{
  "num_hidden_layers": 14,
  "hidden_size": 192,
  "n_experts": 96,
  "experts_per_token": 3,
  "d_expert": 96,
  "d_shared_expert": 0,
  "hidden_act": "geglu",
  "moe_layers": [4, 5, 6, 7, 8, 9, 10, 11, 12, 13],
  "router_score": "softmax",
  "normalize_top_k": true,
  "routed_scale": 1.5,
  "balance_loss": 0.00214,
  "balance_bias": false,
  "router_z_loss": 0.0001,
  "router_noise": 0.05,
  "n_groups": 8,
  "groups_per_token": 2,
  "init_std_router": 0.00908,
  "lr_router": 0.00156,
  "vocab_size": 16384,
  "norm": "rmsnorm",
  "norm_eps": 1e-05,
  "tie_word_embeddings": false,
  "optimizer": "muon_variant",
  "learning_rate": 0.0112,
  "beta1": 0.95,
  "batch_tokens": 65536,
  "max_seq_len": 1024,
  "train_tokens": 452800000,
  "max_steps": 6910,
  "dataset": "wikipedia_en"
}
Below are experts of layer 7 (counted from 0) of a mixture-of-experts language model. Rows are named router (the router's row for the expert) and show model dimensions 0-191. Each number is 500 + 25 x the weight over its row's rms, rounded and kept within 0 to 999. Numbers have three digits each.
Before each expert's rows: a language model's description of what the expert responds to; "comes after" lists some tokens at least twice as common just before its tokens as in all text. This comes from a sample of Wikipedia text that the model never trained on. Tokens count by the router's weight.

# expert 34
It responds to: Capital first letters starting a new paragraph, heading, or table cell, such as P(roposition), F(oys), ==S, plus However.
comes after: "\n\n", "\n", ".", "s.", ").", "=="
router:483499518505483524550502513437501467509484459480513487470459475525456536532536517501499522473500495524528477497486544483475466465503512528495507512510498518523486550541474534507514486506522513494459519482514505446485534468489494503473470500477533546532513504505503512468499528465560474501500456489524512492490535518525515532499473504467518518511539515495511505516482536569511534495483488515483475465529550467480489472516496527488508531516475533513482456498479495494536495517472500522490508528536510518482502497486482487506528502485555506464542549520519521517512506466568520500

# expert 16
It responds to: The leading "2" or "1" of years in dates, as in 2020 or 1998, plus sentence openers like He also, However.
comes after: ", ", " in ", "| ", " (", "- ", "–"
router:505480495480483510526524508476527476503448450486505444501448509505492545536533566466532510445514448511537503469465522502485483487480505532495494536493482527530507537495488527547502460506537521541464522486492508469500514499481492502482467520482516530520537516494487502504485536491525488529483472461528492459480535530499511534498465538457498494485526515491499556534487525522502506518504487524485462505538505461521486483511482525518534536528466553499478465515470481538521498503505523462518543522500517478480485510471490498497520540492498520489528490518527536496485493480514493533

# expert 63
It responds to: Word-start pieces after a hyphen, quote or prefix, like im in self-image, att in counterattacked, trans, pro, plus section headings like == Early life.
comes after: "-", " \"", " (", " un", " re", "\n\n"
router:494458523467461507518493522503525502535502475505559468472474510535478512532490530515528507476496473493544479466468537498510478481489484520454495482515492492464505510498491539507517478518508499490468478501501501467483539486504494485507506528455489565576544520502504509455492512461531490531473464481533518505504521496515471543503507497496499528473517484493504503532509516528497531540478502491511468516543484463459475488518492513513527504535446526517468510529503440531509525527493530502517533489500502501468498444466504486511516524492536498484530538535502508465498474450551514485

# expert 30
It responds to: First capital letter or short opening piece of a proper noun or title, often a vowel, such as I-celandic, O-scar, Tele-graph.
comes after: "\n\n", "\n", " of", "-", " of the", ":"
router:475504508481490502551467525477506496501448471499527472470470531524459521549528534493513506448479472517503482482497521521495489468488504532492505492471502534525526560506462508521519451515539511504467479492496508473496518496472484485481453507524552538544530515475488531466538562459511488497500479477524483507470533524512496523495459514462491515472498506483537531518505529525503508496477477550506493470505513477482486491514505516481519533532494519551482484533491451547528479519496504475487522504542508516458497463487510515507536529482545496489519519538537517536507497484528514506

# expert 28
It responds to: Line-initial infobox field labels with colons, like - Born:, - Country:, - Genus, - Type:, in structured Wikipedia infoboxes.
comes after: "\n", "\n\n", "-", "- N", "- •", "- Country"
router:497496480500494536518482479499583492525472473475521452468483517529484504520487534509519504476525470512500505513471512542447527490471472524485495499461493494507527530471470529499495499509504532490483533502503504477481512467478483471483490548517517548530496529521487512484521533456489511520501475493511474484465541509494498526488516505461509509510503534452491540496472546526537566522498464558484461513507498497483451487471516531498524552511450515507450480511532487491507471538463487486519533520536499531500505475444495501513536517488518520488490497532527483491483503487504537519

# expert 22
It responds to: Second pieces of foreign proper names right after a capital initial, as in K-z-yl, Z-av-atska, K-av-indra, H-udd-ersfield.
comes after: " K", " B", " S", " M", " P", " T"
router:509503490500472491581487506501530502485433471489508482485468520514479502514511532501536537458521467552511489485491525511495500445482522541483505513480531523535538515493496499523513487493518529503480498498472502477488485469487467459492468507500531498558515474486496546495487531440519470483498479475535508484489542506479520507508474549450509512444493487507500531521503524525508498564427498519486507501505521487498499492498506533504529508538518512498446481538485474550540496508489500514507497512512492538487486463472454524499500486505497493480530535519520523505463533504533524519

# expert 62
It responds to: Vowel-led pieces after a single-letter start, forming short English words, such as h-ut, o-dd, w-orm, cro-ok.
comes after: " b", " m", " d", " h", " H", " f"
router:499514522515468487567479534493532530489437454490528455454467531504465505502511536545521532490537463488527493503498517494504500422482510547458497522492504512500530506502501509525480476512556520525478504497465505479495495459520496491469482510484535502528511497503468511473496502422517516473498494486555496519475526528520478496517515527463485486482486510487483533518496541516494515531479530524508492498517523500488490512475516519496537488541445510518495472499473464520508495519518486497491500503491536511513495463465497512535513520522541507470538520522535532511501532508539530543

# expert 17
It responds to: Adjectives and nouns right after the, a, of the that modify a following noun, such as tropical, health, human, northern, American, ocean.
comes after: " of the", " in the", " The", " the", " a", " to the"
router:456478482511523519520484516472551503502432507502499451486499547507442516520523541529539530488516449520521506466461518517487515437464521514491491503490500530498500499498497511539482455530547540496444520499514493500464512517514508498504493518489544541510513505480492496504518546430542517531503467478515457489502509530524480531495510513483496491462521496465502521516516523508523507501492497528499488478497523509491514478510538505504521537532491506529439492507481478520491500504469515454511509487486506529477519461494476482519533550491530529508487512512511495503505526477564526546